python train.py --moe_layers=[1, 2, 3, 4, 5, 6, 7, 8] --router_score="softmax" --shared_expert_gate=true --init_std_router=0.0322 --norm_eps=1e-06
Below are experts of layer 4 (counted from 0) of a mixture-of-experts language model. Rows are named router (the router's row for the expert) and show model dimensions 192-255. Each number is 500 + 25 x the weight over its row's rms, rounded and kept within 0 to 999. Numbers have three digits each.
After each expert's rows: a language model's description of what the expert responds to. This comes from a sample of Wikipedia text that the model never trained on.

# expert 25
router:463515460504531502462492541485541506509503473548537521547478506513483459482526455496471517550520484460496497545504497553503499461462475453459544502545508510509471528506540494478472497488500461
It responds to: Word pieces ending in d or l inside surnames, and the colon after Species in taxonomy boxes, such as Sturdza, Gilden, Braddock.

# expert 6
router:517483478477522543525510498485522574501462497501463478510489553525488547480508471483462478554460431499455526535478528477526440558489471506532524495517517512539468512480510530493549510480454474
It responds to: Inner word pieces of technical, biological and architectural terms, such as pher-om-one, rand-om-ly, sc-al-p, Ker-al-a.

# expert 51
router:540500507489533470480532492513497496484535465491517528469533498472533496462519518509497518504494533538507475512474480516544480495471503533492495500527492504508516479536537495471493540533513506
It responds to: Middle pieces of common English words right before a suffix like -ing, -ed, -al, e.g. refusing, reprisal, remark, interested.

# expert 3
router:500516457505500540510532489476536492484477498493473527459477475547510541498542480506478479519521554515528478526462472512536524490514503474530503482481474489508499493529496510504512506554486512
It responds to: Capitalized first words of sentences or paragraphs, mostly In, A, On, For, An, By, after a period or heading.

# expert 18
router:484502508484551504458501474530492516449515497484483526467466542472531501519527517523478465479508495456548501501486501483520510470514486503483511510527545498489533481500461502494517538523517457
It responds to: Period plus blank line ending a paragraph, and closing == or === marks of section headings, before The, In, On.

# expert 31
router:507485481445493513475469523483524553492491520550520506474464550489442457512528471494508520537467475491531527495485529508529452518508519504512463480491513513485519479443486523474507534480496461
It responds to: Pipes, line breaks and labels at row or section starts in sports and statistics tables, such as Total, UTC, Bronze, Legend.

# expert 20
router:493526471474529526472477544509533494518498520493521467539477521496507547533498532463517489527488506542485510491477481506524506480486477477494516507524475456512489486565515477531484506558524543
It responds to: Sports-career words like defeating, beating, for, loan, and transfer arrows (→), plus empty table cells and bars in squad or statistics tables.

# expert 62
router:479523499516496488481542490479476460460538495508516506499543455538467473492498530543509523504538523522514487518481519476503504497513532463545504506521500484532506466524526499485507516504501492
It responds to: Inner pieces of longer nouns and adjectives (commercially, significance, compilations) and headings like History, Early, Legal, Official in section titles.

# expert 52
router:454521509500529530469506504529467560500521536475547474524492492452533527501478477464536485462463494489542526423528483515538484467507542497499524529486490513499509539496515535524471534477532495
It responds to: Prepositions and articles in sports match and season prose, such as "with the Redskins", "at Toyota Field", "defeating", "against".

# expert 40
router:516504482547533528491482474473491517501518509518529523510535484504501532488419539512513543508514479474501504445509486498501463511462475487479473511522496510489475494471478524480496487512542493
It responds to: Short mid-word letter pieces in proper names and rarer words, such as G-aul-le, Amb-oy, Tob-ar, ra-c-ism.

# expert 38
router:512499516529505499492505516523473491521455550503464494514537492525552522526482543482479495485507521467492509460499470514492538500514490533494527488523484468525498502498468483503478509464483535
It responds to: Prepositions and conjunctions completing fixed phrases, especially "as of" before dates, plus according to, at the time of, as well as, alongside.

# expert 45
router:473488498530494483526527496523490496505529518452507509482497448490534484502490496504503516541482464533516488494474530497493460492525481448514489499489482515462504470460490525465500492501524486
It responds to: Dollar and pound signs before amounts, spaces before numbers, and abbreviation pieces like U.S, A-League, FC, often in sports or business text.

# expert 43
router:482487520487488512493470523513515524523454496511508509524478547495473525531503503504527516449480508508528515455537494469469486500523532512503524470528511494540527469505525462509493497490487526
It responds to: Pipe separators after scores and records in sports schedules, plus football position codes and units, such as DF, MF, FW, %.

# expert 5
router:549508499493484525558485553508463542521498524462535496450488514503543501536472521504462445532475505484488527491480542525480478508540523461507457472501495489515529475517470474486525467509556511
It responds to: Single letters and digits inside abbreviations, codes and table cells, such as b in Obstacle, 5.30, BSN, SON; also as, such.

# expert 34
router:532507521500464500522496526514474497462535533523456508546482544481468506488474460500524513471457511516466508537547521517486492530492524510531469481456463537488507535498466490496494466514530483
It responds to: Articles and determiners, mostly "the" and "a", inside titles and epithets like John the Baptist, plus each, every, what.

# expert 39
router:477516530509476470472480472492502504505459498513473474526532534505474491528528505462464483530503501492479492518493475562471499493505502505509494512486479491509497534439491534484507486538497439
It responds to: Hyphens opening bulleted items, especially in See also lists and feature lists, plus score digits and some prepositions like on, through.

# expert 41
router:503482487532476449559467472488497530530505505546480506489519484552497491436500522491493527539494486511471513510450511482480490550494483504489483480559490490511471523502512496480506496510488499
It responds to: Inner syllables of foreign personal names, especially French or Spanish ou, o, ro, such as Maillou, Napoleon, Mohamed; also titles Sir, Chief.

# expert 50
router:514524483499498460494538497486498471529548546459536462535495483505521493527466494553520498519494556520480476502514492464525516493519503484447501536534513464493538523487527546512513502523511488
It responds to: Month names in dates (In December 2021, born 21 March) and "to"/"from" after return, retiring, welcome in biographies.

# expert 22
router:489509498514517523515473517519506469538493505507551535506484488507478528499539533515449526521489476520490446481468489473552474504522489496461488493509451516509514510520505534516523460488499499
It responds to: Word pieces inside words like there-a-fter and l-at-itude, plus approximation words (approximately, around, about), em dashes and commas in lists.

# expert 58
router:481473515485525491494491544515511518519476552505462467506476481499515499547499461458519442485497472527504526507496517457502495528503509494481510459537489483488437477490482534530511468487503507
It responds to: Pipes and semicolons ending a table cell after a place or person name, as in "Towson, MD; |", "Dayton, Ohio, U.S. |".

# expert 12
router:460495508492491527525497533481494486522508532492477547550538530483468467516514509518532538519533504547485479502518510473474512458498488511472477471526499520521504490489501488496529459555519501
It responds to: Line breaks, colons and pipes after field labels in infoboxes and election tables, plus header words like Candidate, Party, Player, coach.

# expert 32
router:477485523475508512499526493494470481515529501475511478474501482461502503509489527503496505513502522508481494461470475452459485509487447513532494523498453485530481490540484482507477493536495538
It responds to: Word-internal pieces like er, p, or, ah inside personal and place names, e.g. Oerlikon, Kemerovo, Apollo, Fahad; also master, member.

# expert 47
router:499494479452481510496520456466482540523486529518494485514517480514482498516553510488503472508494475520554497534524519491532481528498493461469514476464539472528487504497479507491467514480483516
It responds to: Digits, spaces and dashes within dates, year ranges and score or stat tables, such as 1944-08-01, 1872 to 1873, 116.

# expert 54
router:530489527486540495512495536508504503509536483498499493466465473470468525471453504468506475529490470495532515524458489463502454476471515513518463505553480548482500536481496501476481531508512477
It responds to: Final word pieces of surnames, team and place names, often in sports tables, such as Hinkh-on, Gholamp-our, Crusad-ers.

# expert 46
router:473490500533468499486538487485489492468540510539479518543496536470468438543497470528488503471503480547496533479518526484504463500520484449512487467477519488518464523476519528470496481514512467
It responds to: Competition and title words in sports, film and music contexts, such as Championship, First Division, Open, weight, Record.

# expert 23
router:509452480514492498494473464499518460490503519511460514512476492528551501488510481518468460479500488557522527536481552528489510532495463472530508483525495448458498490518482520536543493519473466
It responds to: First capital letter or piece of a name or sentence after a heading or Mc, such as McKagan, Qin, In, DOJ.

# expert 33
router:496498476523492468532442467471527484558525441527493484505534468534539498472516501501502506492490477505469540528524486483497513500475503518449457477516468520455522500461512491509456513487525535
It responds to: Middle or end pieces of names and words, mostly in tables of people, e.g. Saeed, Yazid, Clemence, ceiling, switchgear.

# expert 42
router:473483490504499498492516528500472505502484499507475516514494516528544533525491493472505505467517494540470482492502507475468494526526516527491486523458484535472488499506496487529465506489522550
It responds to: of, the, as and role words in biographical descriptions of positions, such as member of, director of, the former, Location.